{
  "head_dim": 128,
  "positions": "rope",
  "rope_fraction": 1.0,
  "init_std_up": 0.0266,
  "weight_decay": 0.16,
  "warmup_steps": 200,
  "schedule": "wsd",
  "decay_shape": "linear"
}
Below are experts of layer 2 (counted from 0) of a mixture-of-experts language model. Rows are named router (the router's row for the expert), up (a neuron's input weights, with its number) and show model dimensions 128-191. Each number is 500 + 40 x the weight over its row's rms, rounded and kept within 0 to 999. Numbers have three digits each.
After each expert's rows: a language model's description of what the expert responds to. This comes from a sample of Wikipedia text that the model never trained on.

# expert 3
router:532425482486449475513494483478456473477518499532473560487478536513511514517423514511473445535507471486549484514466542525541574511508504416503523528440439547441465454545512467528487451493559433
up0:551526501528462524520472460543472506493499458530553526541425524508531503498495561424557494477454500462464427521417500556546519523532455493547483431493541532438458526466556554563573502467519444
up1:447503520514468525544489523461495576515523495458504465456472508456462542500517524515435485459470561475571531486484521570427523549458566551451547506482459543491485504512521471529470444464445578
up2:475510496498503485530578543449419523443512478469465497566463523477498505530500522526412439532422534518530457566507440499522473494562437489532490458509514503540460529525478567476437519433539519
up3:526507544521510502449510489556558460474526478467427556493475500510518464495468506490538462547469588461540532497565509538574510517497570596411453536508530492483512618516467446532440522514508544
up4:473522505538556511461437511536465540413500562494511438535563462515522521497502514516493458471544551478495476491526531475531534495579460531577609481527453547451529491531481428496513447592460541
up5:533417437499506522511519522415543572525497525482515464491578553477537486476527522510470493480542469501435422477480466594496487492519407525458463512482521467501481574512578486569515531492503430
up6:511529468460521539455416551480495508508501422526476591512518518534473553488506519513520567571572435475554511483480503481449498551517480431459485541440548577476505455494501515479474470500494557
up7:548461401438518515450501486469506571514504491536439499448528581490504440497494496510470453542569573445565418514503484488472508486429467434455482462475459455458568507498475535460521483510518545
up8:503580529417442517499491597492543465552471560519474540487502477521533512465515512453529503511562423447556500512512442507529469567487565502480536555522516494464553507532477497521488599512489490
up9:445419519533431428538507492534541548505538504518401500494504506481514538488423537597468472531552498466510469443539617456456456527534446512484524485524522556504495535464532546471531510544559447
up10:525514434543513490522476476511481503460594440481430555559562540556470506438529490523573471537497494490553596484541517521464526547434512543483525510479492524527491458528477597563487582466550525
up11:541426536591469468535517415473524520461555526487537457462487521478489541504517540480459468466604536462530496462475448580553510483521467475453468471506525413473514517552534468518528440464492536
Three-digit pieces inside large numbers, years and figures in tables, e.g. 1,014 and 17,569,027, plus "estimated" before a quantity.

# expert 1
router:510484516492467572506517461499464479461494537560485550466492523513551585499412561542476502567521467512565520497493505538571557450473566514448558520454489549475490470556557466516541456518526484
up0:489522600501517518480489420485448492552510546503531550493488515477531526434518471524525540496536523430523516516483462491489584566552533487473475557424560536455491450483528542536497488427562417
up1:479506464484448476552541463489610486486457489447475465496531467451526527586575531592507603560592470485520539501479523553485548437554526565441545507528468431469478479484515501547461547527548481
up2:504461490453492523466560541543553433482441538523505485541436561432565503517459462538495412423543508566548474523501489430491500474496509513540514560553489505555481481562518503419424506532484558
up3:505563464445537517498476470478471461449537441447601459532528491526457531519451484521466553484483575516416497518472550471456457494529465455478484508591461519463470452572542474509462491471406520
up4:467564504457426504464520546541495484484514462525514524500493540526483455537452526474585465514488548470463541466484533536437469492472443479483493523419546495470524549511583513482611523503483523
up5:541472467499445451456494507530429439503524520611509533479497567491523500439449503472533468494481387459546463511443531580489601470481430457485523564542449482417483533526486463510519430389466486
up6:497500515530466497461501508483513478474457501499436564468454487519490532544472496521492471485520568463479515546472454532440493473549487447499468452531506465453427512538387494551476566440445534
up7:546525430493538454471527478496410516532451499554477498481534491504512533498527554516497499480486545484478531497477522430475525425501523516512536492507516503504454523550477506534477548480488562
up8:429463474506468501451519527524504431533482455465446520570565543470463516450493489554545500580497476539523525487486503478534490465495513428524473565514432480496498500439500480576489434482496489
up9:505505580506529424520466527457532467521544470476485484570469553461539574513431498549506461469455517506590531426513438547463508543516531576505516478510528530489500453477551523549461543482490455
up10:513496462568502478481534509527533478499497521522506498516516562517473540507467453552481557511410464502468490507493538493545522433540492462434533425539538522515476478510477532437463478475578449
up11:489462501516568463572487501526561503443491546519559540524470471417489523453436534446512495458488475516489507484513525528518554435462544542414470434544504475551516591542513542527513565411537480
Last word piece before a period that ends a sentence, plus capital-letter acronym pieces and initials, such as experience., AZ, FF, C.

# expert 15
router:501486489474440457523482443540463533466522486532422525500493563509543582506436544540509434579507464480549506477457531516562529501516524466492508513457407566548496478507515454541489420498567432
up0:517478485446588497519471501548490455538477458542499485500475484406541469551485511516517445480504476556472554468528450519410450599522531481556525507465525555533505437467481529456522504494515546
up1:483511562546538474528460519496473519429478560484512501539494558483499556523504495498470577499487446514523623521482511492456474485508514493482499509473573480545470528486493461420496549480430483
up2:558585520516502444455509527482565464501589471512466569514471475459428477582523527573492559541521541493556485470487491592518521507505533568465559451490450482434480550463457517529546493414571416
up3:486515569538458491433468482439455598498470603487451534478472465511491471438486478483450547431477495517498522500435532492512435550446510463525536480470471537542483541433570489487480491442532554
up4:503491487554500485419582476536447464489469479497443496514468546587532524453464508441466482490532461532522486522568418541478510531578566526476533491535517453496491415463404531430493507451469518
up5:570550573537527532525488518509489465412494579484519567489551491514515462525432484585526534534461537501544542573486478515524384511460489474463480511512489536481462457508535511515514506489597507
up6:493439496555554508505533478452436536511490530510559552511440488550483506504498446470523476564497565502513558493506535478466506466519536490496551449560429465519475436488485527526484436478432508
up7:496485483512496554499481460515500492513479505489578444515468548529436550474480535491538507575485549471501511495520528491462508538528458513477492416413500485522496455562552513478489446537516484
up8:514454428480481511507510468454542456503586483541498488443494490509477541533528559452503500513501444475487497591480558538542484518478451471563528463461491521456501495492480489491502534521545480
up9:499508501482473441503525577470546495483472496580520515534524500491442503462488493492477477523489508445497497503444589451528473521494539573548500552503488561521448579496453544465533452498575448
up10:538521445560554527485401507510519543436452512483544497500396502500532445532517465463545538561485490481420486508440543441460504532529481537502466496526490489523498452471443509537448439496568486
up11:418576476485501457467492433502522447396506584524515511488486453476528492490497474509407484545438561446526534477616490474538498544606498485466499541542493485573490586470507484486490510491494509
Table pipes at row starts, initial capital pieces of surnames (S in Snoad), and words after "of" or "by" in table-heavy pages.

# expert 14
router:480483476490445506486474444508478520488489486565445496493487540508526556485433544546479443548477454455548490500449494493520548478486500507510552540419428587526467481542514454521506460492537450
up32:495558451531466496521465470491459423510511486585561494480507493579468514451497497603549538531495472494537563496482573468496502527508514475499452524509495467499488523467529480495589511466524547
up33:457512410481428536493518512510521588486536492524464523537486517501514457521478537496528480575449479498510474565486540574491536484511437463457530521486465544457503492513517485488457553408455420
up34:484509533503427530496470565427483458546495531498468494553506504566523553555446494526452468478498433458500555456527521528516520437459442413514487543465489501515446469498455543527469487496477398
up35:439521511502561512554555535549496478470473472446517581489436463496476472520443446517466486476493531411512535470550584534480509596533590544505481518428523471512545472552478479511503481470488503
up36:553475563458495441519464509532471513504531537474428453518466533565536496450496480597509472553504455510579479512489432461503518432450457449430522560491493507434513473469504478561477464516515466
up37:479566504523489457482476479523451514500522573546555519498528546568435530456469508441493462481483503443531452518444548526541462441436512438530446552496472553553461525469536527561556524509569529
up38:442538554480544455475476460514446449466463437446465470521474494509464467510581506452488481514458474485469430583457409495358468458495456481529466499511494491543490428477492486447513512495458495
up39:483496516520540489459500508429520400619462523504590439533468495497537465550496500492524485513505554500462455455511503473509438498507405533509395459489475503499500499535490528531528526459549533
up40:552526504569495589511474485525480424520517546520519536516582404464502561474509555495507522519517453475528507565491517418521473542456485503523482491451472500596543589521466498524517489550540529
up41:538509465490559515461546532436502495473520500483396570522500492489507521491490524549449458461534473449458457450587492516520477516497581562485515523518514511503511561533457534435397559493464474
up42:534439456557499497419541480450573456541523543604488499508501492508544504452462493505484534530523492477423492546461458549476515412509536486549455505451543526513547506519507533473527499484417514
up43:495532506486533480433503449450543533514500540494470530409522537462528489491506557553495514463530428599519490537507472477471509439526504517423579482526571445547463536483489455536515445528540431
Word and place-name endings like wood, ston, brook, isha, year digits like 2 in 2025, and coordinate separators, plus participles such as joining.

# expert 6
router:496476513492466506520496486508500501488549536576474515481435574544505535456412548524515486557460461508519548509492530565471540506493498513506520494488480540469523490540513492562548452527608438
up0:519519557472502510491433462527491484518535459515520525503526448453533566481568458474503533522496530399569424478480453509535544463485502446494521569464480438489482446433502526559584517502420553
up1:535548611472496480485483521571560552582574515461489425515479502506440520519514452471496584537464511418518510473486512468466491548536553451535508498465454527466534436481529533524543520592528587
up2:537467513491564579537383524468520549458479530476579521529482477393520465521504471471553463530578587510529510571498464430523382503467567474488452498469454511512503507468420492492418511535545571
up3:399613463569533513489523569478400476438466541467514496445449492503443536524540541564550502468452513462507464523499472525495466444552450500525507493530503474596529572553458494486468557539447483
up4:533518558570518525458428463499484540514489474507445484501457571536510549386506431459563533508456466511456546425502465477604507546490493420493486467542556508539498493526456446459461566539566504
up5:514519498535510461555442526502375505459518458461522464563502487474545540464445517538494437561537506471552507472495591600487489495458447450501519484516497494516436531533458487525495492458531505
up6:486490533444516556577468453509508474474479427504563429537522502509478572565554535518473484529482482502517472517453523540513479495537446500604492482491503600465446478475480527469464496454554483
up7:515480432480533520489513564503490487507463512472461619557472537482553415498412524472485491445472457502516465499490446490387548502508516512519451440469538452498478533547462527513446564434545486
up8:516542473485581446595471458490488499523477527517625532546516454489532548538511529505554480495533519505507523511461427394500482417467470450544488572459468547513515534454458561486474430432506452
up9:493458562495488533498465442478534435498558539530496455514506499509567502482452450489432480447578561513513489560473517480402537553440551481568514434472453511479473440480510550455596520489525457
up10:535495466486507495484523481535504565441534464505441514487497526534475552479557537496503484514585445445466475419517528561446558538484533518479536533515503461532479511498565487530570506522491562
up11:455474522538493533542476506542492504436457451504477530440511493518511562480534516576441518498447453525531565446523441425520489527493465513534438528508481546553411534573560477542532538479602492
Cell text plus the following separator in results and election tables, such as Slovakia |, RW |, | Toyota |, and empty-cell runs |  |  |.

# expert 11
router:537508439473440494503461457469467479488511501550457551489479544532532564513431575534488461597490435504554479468433513536508557471480460488555518538418471567490490497551534441507524423498546472
up32:484522481475480489422555480450519478483522471444548532576412590460545517477519457374501486591533522530498491521499581494521516531489487447595530543508546514584456495483526512394515466608419514
up33:499484538443514531500550548491419547472572517444608533516465491497440510519467532431462516497499400487621517489495500471495498476572592488479548455451485490584509516463515459543434489548540525
up34:551540471492516514542581541394467465477501452480495532438497473514492521568473511503508477480515432486462501502477433471567452450580476474396549518528438509541483471495445560547417536479457514
up35:519464440466412524442521477543468502549504435528547504565543547507502495495550493523498521519464519446474569477455538499457544503553512524517518441524447521495519516529434518430492444427510504
up36:475489465536471482498481453522521475487497521524464468483551506496494563497454555481469528454515493530501549479549502430506460500541506522443449450560462485469537434575564508515526473448571462
up37:597495580506507503552477509475554501452470522552440561470437385474535528501469522476554437481521483519526442438488516538537424529476528461544522486488475505474406431557530516504529495451563453
up38:504558495456541559444529583447501523513521472405435559585454513484450470519445485497484526437528469559527550628503449512547504535535474467560537502509483455523455552479516543478486494435484566
up39:540506510547553506415485525455478475498505508590508522510485452504466500525482506494528500528552501483533522494521577470538492526501605463456522468469435467462505450524461486568437467551525449
up40:470499582501528489442473515463533448500510470490575496437470520580497581464567503510416448461485475480522478559515456492523534500533448544557511460503516556553475564524540480501466473484419518
up41:645506568480523450484428412545505488475493503529559571494409526530559565543528427551547494503554483562490451538511570570495424541434555483459502501429507546482488519573526548474532461484441447
up42:489488510514474511466502463539538514502544397480507502493481504463405480471478529458504451568451515457532526536513508525470481536480476498514505495482393543494524506531506557509457478476598443
up43:440436470542471499497503574525516477500520461597487447491526564508500530450541551431519466520432468501564526502477532515534514519460552493510515520443435554455500485525516590501520474511560487
Pieces of foreign names and words, year digits in date ranges, list commas, and credit phrases like "Directed by" in film and album text.

# expert 9
router:490496469485461524487506428487492518456457518525461553465470502519562568489444452533566439529503482526561498479465551511507551496442521459497517500423517521545494458479540434532516438549537412
up0:480522514457478449542472537493472468430574400534492497476509509383467474549526510495487499538479517466492521523530504529548481542481517507439519458464453545518572496508443584492442494533499480
up1:519497467480405419531539488501521481536506484434523439458507519497458514469531512476499521557370467466524505549513459498478532497527542529476468444451493506454543534523502500455555598471422460
up2:491502586622479546572467482523472439414370621491505511520451460554533533538475467493536500548484522491499532445541479469503514491575472489547482518530537474465465501493480467466523456498512407
up3:488459482465472514563556462495447510537551449563505464566526571469447504493465527534443509558510517430526596472531511512493541529455426479481497563492493613420535517566474516473502461439524526
up4:547512503526450554564462550495525478494502550497427486478584524403506435476510487508485490490446534477488499525465462589500424507508456460530467535505468499542472469463559488477521540558501493
up5:507485533539532426482421481516481498480525606518486521457446478496432579494471451482526536470510553433413517500491453556426539470478483549518542522476459537477570419505499505483518474510507553
up6:490488466456540491438542579551504451487510415508437535480475511429532582431512498527504464532479529531505434438517497454506513514458455497450511451566510469440482470590500508549526482500547465
up7:536518536449453517458573536532545481426535481502474517520478514461439494540493552493432501441484503544536474525501511529475473486472524558440505462466475497504504545535524520468592493491545487
up8:484528561514495480520462521549465410542497577524505521512489510490542549455530548399494466518474540531576560500567486491522567412496469600520454473549483544529402508553509486505485451535521513
up9:570497527474514453527510507444459440538532505506573488516514523459468492432451570558455396499516528491497435578508523508538525580490555543551450513484404524521469513507496519459477494449527458
up10:481565390540530417496546498526519538521493467419427538480502517533545474458492491489507524605581557525464500547532495448530450521509558510537509559538491476467437567472487540487467431479513503
up11:534479427466433508490536446459444489544492489515510360501452507526514442518485495500492483477384503522453466452515504524580540550538483413519518449429487496470508476442501488510544440533484466
Auxiliaries and main verbs after a subject or modal, such as has, would, to describe, discovered that, and conjunctions like when, until.

# expert 12
router:539493514384486466544481514561449490553498532508488491527487556509503493447507538480570425520462469437545503470401549563399507481431479434535480614471495550454550490511517557486534476533499486
up0:539476490502487485509541510468497587476488575497537559563529489541458495415400523457489456484537478475496462506419518514491461525556445565523487528495476557524536512429508497486437493516457515
up1:460505510492481497500464449460447512516446513479574487488473540474492510496492433449550498446518492507543497490507573477501508399491410463395463474421488481497533511553502539508547536505435451
up2:527516536504468554529459480454544444491486478479467567496456425476515546581543517401462464446446485454434455485537534524478478543497538506537518554480516567497537560492500534571528456440528500
up3:449501463498476502476511505506441512522453515465618517467560501535525529547523487478583472474427472506532454548462532469509499526496543464478426579501523488552448488526471503460452564447494515
up4:488520397480538479491541549475504510537426418500526536497538549506469551477435544470521470507498520556541565527487489506503482548592455424513509496511478488548496677542430488489478631531526431
up5:503553530478441535408479498456454518551428514506550480467494454518530486552587444553470543496537513489491486491422457491503555502540454545505525459447503541490505534559561475475473563550506525
up6:569514572540554492571481484492520507473547507455591462544581480550468555528475553486539475498481463480558457454478508464484451532498485466492561449487464511577476583482492497503431513489531432
up7:583480473508514499518465566483480465557478590450532495544464544519482487535484549477478522444558493532454414477500524536517521495501433466507512552452475583568488540530531506453451502517465432
up8:397463545459543538493489508532443469535534490427499498533445496451440517445511475526485449595496476460531544462492494629442561497471626495466517514486472527465486498516547510494522497537540493
up9:409493470505536486479484506550445544523549481496416501510497454447535524491486558575493492503495430460511479514373492607517506449541502540484517489474440542487454381564515450531550435532492456
up10:498472466547447529517501496522493434453544512510478501483526489482467442489546568479493465482499390434511440543598543416510433499540527493584456484484476480460526564530521479542494556423457481
up11:499452522580491499434508513439550544490568437508494438506549448519469530561514535512404486503520453442545484556549441505553494469434518505468573457491463478502465412468537413510515448478527562
Name prefixes like Al, El, La, Le, del, section markers such as == and ==See also==, and ordinary content words in prose.

# expert 0
router:507473494467450503516510419490474537445483519555436510467515528534526584535429552573485467543479468473601519527438561539574543468475516451526538520432450544541483511575525455533512417497549461
up32:458456491561481413560508578530532354538490532487537454567493527485490428493522484503449557487491546533486496561532511474505525528466493473521456504528489487470439446497529500470552422479479520
up33:485435532476495504501490469520511490496483494497492545555485473522447552459472531425550457489431429461473466437489522523555544477487501417520465530581537540551502481438537508501534536499530510
up34:543462473558445517494480469505443461501549530501418549463486530364549505505483534517454415515537482459478480559461466554498564494444446467491401520438513482438443503527470477502484549499496450
up35:499544528460522500523468530523572496483534414538506519457547449449474546514462522488488568490501391503487515467548485463520483513559564494583579479464535494498427499437502480525527456541468512
up36:516469497470467494500418515521477459513484518543543482534484508574494512463505427504428526534524518501546502492460583483475560554534464483464577545437401466535521558482528481442522375464556475
up37:506470511499495526538481528436543553494497507507479564465570518478539568469401526590430486510492553591565455541488506464455544543443386460481492546488490538504528468471535531517481487533470494
up38:434532568499421505477557521526522509538535467531537494484445544439539486511584487498520478497467546527525528491474483499473485444506555521462505474462485525457454506553468487580495542493550523
up39:503477442505484459497510489531480483555538535449499480532446509562528465441509453539581460492501493481416496555457510436478530465514500529562448488551463484570473432448447528554491462537514511
up40:415482574483507504396524524489549470488511509501556544477517410522482483480516453507462505461535539473487562446542497462544520488472605458553501473571569469456522533481536416590481541454476534
up41:472445504566551514545456558511579571450503510463547524410505527454525526472523511457471524523444539538476486515531527524428495512525488505453454533489497583574545386475483496516472516508551512
up42:441435488516445487514461466546535585530424520516443467486552492460531503461565520450478515484517552558429460524517535542476502542471495531465531483503511529416474514498536488438546396548510463
up43:515558429487452488489524477490495428523462503533522472476518504517513481526504529484553463555494494457503466556420482503457476490442499445472527452518502550451480473512465475530564481518564402
Pipe separators in sports and results tables, plus mid-word fragments and digits, such as | after a score, im, ism, 1 of 1983.

# expert 7
router:550524532485474503574465468506495509467491490528480524523490551496525566452460513472520490583456494464563496501426530521513559484445543483484477569485486551510512487528502468495542493562503486
up32:562419560501492522490437469461482502471460529501549480526480469432548467506488498509549532525526473529471486510477486524476553517441535473496535537414520515548449462554503479424454475546481549
up33:497583484529480460571472486584385467493536457515456516544478511546479483487472527486485445463488515558558499427500501503487532529529454459486533527494446478473509530487505466474452467520530470
up34:569472464502450455512507480454512517488466471537574494510417554526516474485489533496478540475440501527509411519528530458573494579482454505455487506443490547507511470499475482537480522415532465
up35:503560504594559480518496480555492461536538449495514456444467460478474532426515560522469465539505427524504505456536559586485581462536478465495421424484491593565491433520457552487538493517478576
up36:563536575449489519416457508536498423515476570447451489505572535515517569489505535506481520504500505500563568458499550499452503498453521421471577489456519477492478501436443509537549500561462518
up37:536486479450543528522442524508487435507498522574428557449492497522435537465473519495473516464474492496519447461501415463526516499502449524545499552484437591482400516460430562538525511462547541
up38:480477537431520480445519574530431425548541434546498501564496544531485502520455529500503449432488492418541544539495528487465419557526484475483495520505489568526530513494495547512553470504468493
up39:588460442518467462477542522483440446474483513497509495508492519463491413535468429562523504497471485520543480519456453508463510440472469423563540521487507494521473462578453488574448465493497495
up40:499515551528468498460545440521550548431498442502528480560450477544501505520543429499593626479521511447460479502548491470539440535473499553498457491509482438503486450504531452545515516493567555
up41:525451560452463464511511507457486474468545539489512563544512549547509461482533543552463505469520414578496481485437498521503506452492451494524513449542472494510538506515541487469523489479465479
up42:551535481523511537551506500455535514545444530536426497455449504467494546482511526481536459528571546460496438391555453489576515531528530597427552509544506461505434551525481534509467518518539533
up43:425568479534511454551584524448423461494501482523488465521538515422470501436534493522492504485529509491578501553540446465507488465466458486483495551512458545483435584560470463484498457486511472
Commas, line breaks, periods and table pipes, numbers such as day dates and table values, and text just after section headings.

# expert 10
router:492466482462440509532481476510481534521502500557451527477492535510524586513415555550507435572551480472546528516471515547530564464488509473519569534472477565516498498541501452526535448489552455
up0:531560534479503507534476505522458494507469480442523532548517492448448511499485487486542484572492548480512455565520560519504495473540504473457565495573519559471528446529488524434484435540540509
up1:511518483498536484507485480492522504541506485484542531452417423468552506531479476543478528492485526500491545530514488508484531490522526476619495511556481479491503507495471478461491494483393603
up2:487494553404531529489511524481506453452508496515523468525496477530451460460545512504445460478534500454491491471506512498550539524526416491548505578480521530531537461419565454401507501514477505
up3:521555517539471402547495463450504489475493451533511464544471480541530535456484552565576497458495527481549508521458519475509466538481451501454409512457376482439569485506406478480555560468535520
up4:554495523443455509440416518563441529516522497531509487476486509459512479486531503545454564482518496492550534496476557515457533528391475446460544485495520473465480538504556506529483493513584520
up5:540508532552398454554540442475463521405511517558516433543480536476536478390518492495479474546473481440535547505495480545487487492439562483443441545424515481494473474431566516415565514459457506
up6:493500457484546387460487462565527500460536530531456484559483565530517501532536556493412507539422478453479539457529585562404531571463522489493496474486533474527461461505549553575541511494481578
up7:476485488450504490457527446495473486448521493490474542515487523511538473504556505560480558574481511548507482571474490510395498476420455451624497496470508409528484443448451492490538459514457574
up8:520500496586535488471426454519423509417557558514503443492505482463457493493458498482503497545526484470450489512508509554468500478510474538452518428484549416530515479540448520477498538555567562
up9:475450499515470558474437490521514501479481565441564492451473427509566503474489533483469485537443547493517499554528524461427543439545498493535483507424493552569514509509463452456482453506496439
up10:513576504509527434531476518530417478450550566472538550523515525525438472517542462462508569482565485533477459473544546525534536556507463433602558473533515581559525517475477517523504495518484497
up11:517506372478445463490510455509514468459487489560480545505431523468496519456469474466561515495498501518519519484461530547484529448498509443550512459456490469461574475512432502434524517414468526
The phrase at the time, preposition-plus-a tokens like to a and for a, and short name or number pieces such as u, an, .9.

# expert 4
router:484492475485486474538475439501461511519508476563468520530484554566518529522434551525544448555513473470547486497473529543583549484486518517533479548475391573504492488452536490557523435504538482
up32:468517503481469504543575534490489566483496605572444525487458494518452544486448521474498541522498415468478504491517395497542589492559461448446525559429502482486509451457496490546505443481536526
up33:486540502490556434494428549516434517514489401523487480483542546502508523498458522480526530535487505512465504629470454497505433470472528523503501519525558518526436503391539517529475530557510471
up34:521507455519481483511521495485473509464535446505471513476521573548512510482504532517456435511513444570567540535516529534469498471465516498579525519536512549553591460504574494508519433473531455
up35:487573522506468479479438503459469503536556492489491491510477580541459508535527557442531531566439541529569489471408485509533548525489512402561471520506467477563567545486498471442511516491485514
up36:553442495500478515507488443494509524424570454458519539537537501444556512482447558516532432467461519506571462477502430519440459420518489449516469499457546411537513436518510516436452530443526468
up37:439422514540474534521547578489407470547546506495508513514531524558491480536502499520515520482558524418546410478519527446534490491458483458439532494406502473517520508546463455534485499415451491
up38:498525512426463474582482466544451524532521541533479493514521519450481507483455589463614442558445504438552477502481566525516496553485494503556457476604476540535543480574402520505530443588432496
up39:465533565494464478495536457483489502482556450496518541533459493507458466491469577553521493532537552546467528422554528529472513544454519460492567497514512501540474489520516471455572517515510457
up40:471438484493476485631449469503475585507545509545497478467550550521470485476527497520500415455422470529458490505543500517574424523525532515540539573508449493492523435556531504567479483461510432
up41:468468502464467426494431469465512531499507528585491536503478588463451552534522536570466564534554497500451496496515527486429500511555425463556469514549474516544460407528521550471431469464515490
up42:431604478519498541548516474487518484466516546498493510463467511455480483497457494511419507526502477545483481553459530507480585497497495493621514481482564477594539447534545502466498442446479554
up43:507492492437409477558454431511486477465538583536546508501508518494531617487493508525541492484518492507515653478452487522483473474448499524588507536483542443468518500565503453533518479535523510
Closing periods and quote-periods, until his death at a sentence end, colour words in tables such as Red, Blue, Green, and final name pieces like heim.

# expert 2
router:506472479506450507473477514528464520469508519549503539459495516466461516494428518556442469580510482520537470502443496532558540514496480484461588525508450557502462495486505494514525431555524480
up0:574453521508531484523446483513437482553422528499532484515424482468510484494509445486469485492507513541517566500504533471562482520483447552466574471397529478433474491489547488499483460597487490
up1:518472451525458534545512569480466436457533437448518500401486547450473563506436452449499488531498529453559514487546488544516524469501486504518547475519559479570483545490541421495527500485460505
up2:491478487474558548544529469481512468495519492485641494447444428431433489596488502502481522445575584499426469502506458498518457473545491387473497473540479515471456511463461479450569451526528541
up3:473493583551444479502479476528492501534518538525544419551519488539417515473545516465477536438473535501552531576443491485476556493447476519559522603530409463440478470589599511504474486517527447
up4:485519457474498481454568500520474516546520442550543627475479415487523511481498411496487513622533534540559484458525481479585461450493509420474557454596415431513517567484522476478549451551566466
up5:464554513488502564473454505473567483559500427434561517561541464568484472520559515469465516416521489550513514497504475508438500527542440502490528538472510565494533559485506494459520506466464475
up6:538501492540547513551498503526424492441552439548475580480482565485508535484465612494563516486492549491577507480500518488503573515463503494478497526485490524515522504534495488474503543555503440
up7:445518534470515465492540463578548475463550441501444506392443402558493515541497515526483578465462510534439426500490573539413535524484554555463507512524468543500500464501552481487517550480541545
up8:487473463525513523562539503437513498457503509550466523563503494478504541489497502515544549495486538459515482476518481461501491499463529449539479498417511513437458497495486479467484501510496568
up9:538473455504517469494466463509486501493597508490481553480448485488491509475500509463569438502474550451530469456553487522485504547440473521554475471520529530552540470518527490471485475431555473
up10:531495434455517487439569544558528531522509472509564454541562490473444488509473488546526436476529483514415542503480476502469504471493488510506512482521510456504422428533475618564490536472446574
up11:528627537475488433487473513584523444572571534502440519523457464596489527489484459487524519516479570468490508590564478575454454498500482527444435442510486521489553455542508497528439472495572489
Nouns for roles and relations such as brother, father, President, Governor, historian, and wide table header rules like |---|---|---|---|.

# expert 13
router:540444463499476543476493453514474503465520505518457524493471541526507566545453548523486439613522466502486485467468513534542518494477499476493489514435432540516500499536509474539464457472528458
up0:525540516474445489484429497497474410466539498539501416508509519453483538505458485507560516521439491440489548481526486521496517534505512459539508457433481589533466481532473455484496508509532558
up1:498488459491513485469564477535417453501493529569513556458493498488553470481490493469573536481460568403456534450535497500512531567576509519541435497467495462486510436437579458517472519537537408
up2:496495561538464458496492498551460438500547449495510489492549570533490577505542541458579504479543445463410553497500464466451558497508478510496532493524447519540438486499498447492499462524481417
up3:556497546457461499582483450516513460563488519485516489467549560503489527505478577487509489484500446441514522536388448503552499450419476488546498514450463495561561492563529506503464560612419526
up4:545428534542485447472513525426453449431483507563551451425540514542484504477419523517567471564586565551506451497561488476397540523421438448467546450514550455470521484457517492522493548515488511
up5:535478515455483462538481542554536516502509466525478555502515564471476534517484527550564484550449530486534535479420484469515511486537533504530521521459394469465436603522520569504546550526462442
up6:501534527578544422532520474403552551461526392510505480461405496527470493443459559500542469480533372498548552533553428468488496529404459512502578482504492530521457496564540525434540523518502515
up7:572501438512478560500555547495551484534569455494536494524475557535565517477515475615456488560487520534510534519466484464541523493471478437567538512478495513500537472504507492582554500563482562
up8:471506460508556500459492483538512473509510504506513498475440434509437509559472504439547450497488476444497430450484507481536440489514506467470486485524529483477486483494502448482542463590522584
up9:446558497572414490566532485461444475484528428560429520414514499536484529424481575506493470545501550494479486507500502432508540552472504497522521531526457522555551448550534457473473560484492413
up10:489532528493519514575552451534504466547483535510433493494446509539526503482438455509487479518423436470562574529517459444520434555501508593551459531487427419515447484503453462537559550488487448
up11:466474449471424429515522519506456572495551515551524507500504498453494518555506521455503485482463604435540504464539505532591518498411428544422492453514492429582520554487496470496538507494519514
Word pieces inside foreign names and taxon names, and table cells in sports and election tables, such as FW | ENG, Congress.

# expert 8
router:479495486499431505546498472512462496505507457548464506465460570552489553531404540538510437569527468477557479499439512567530512467477454478524500550460446567521443486498521476579571480518508480
up32:516460531557492482458465520528456502532502483545501480554530529547558494487516482428553523449510518481517563589503526524449485590478467464419526473457495426539543471472496483511550557514512489
up33:531515473559522545527536498538483407485503410510537485516511475557489481475503502455478462493448489470431537568438529506519527444499441485553403588496467575525552473525456540459468413473499475
up34:568514443504488471537493431508480534458521556545528499510522532516554526409481484496479483530507528473537582475476504548522477524501536496486490424505418518487466462448507465518575459469389534
up35:444526535499545453517540558448507508493471564514519582466469520486457490479430499487562556530498471565505559562529514508456517552461492408524501445502544481522513536494508522425432452488490488
up36:532525502416573558550550590455461512520518465555424504568511469452427576440524520440538422466462559471515534474474452465563514487543453548475451533571461546550590568515459507546507530477479485
up37:484518517535510511520443522564507455486538492538452540549444503543464496483511516512469529464472485552562598544479450622486479445517485533464501452456501529458452514464507538502457470581518526
up38:543484504491539516466516483494507507468501404549481439479462538538538539487495500537470551558484470519508554515481426464568443539381535550502415483475603425441503479463538521547487453502486536
up39:451535483512506444566491576511483477532563579562471532521492484501543535567523516507504422464513467504482451510532450566458464497519483492446516485542547477476436500597512552478480495511523514
up40:492503494484520530506616502431503546493503460460489471561501549597511476512442534560493614429489471557493523498447456523464413499477474498544486510494499446534453463488476526389545564513487514
up41:507530489420504570480468496434425478536530522493425505486567524512524545471488440484589484465452511462563410532501498477546501444539515446501513461522469482502470504521484511469494482436519425
up42:481506517447496523476534504533473503529445484614542494491490471470488469442462486542470518476465579526531554484532529524617514476448511476476505470481498477555497507535469437519470504483541502
up43:478400503464493508459545471484479447494467525565486547502502512522567482500445451487508469478550550486479506548557472568545499515494515480482422464474487519456499544476470523418473514431519533
Row-start table headers such as | Year, | Season, | Design, plus digits and modifiers like new, long and minimum in running prose.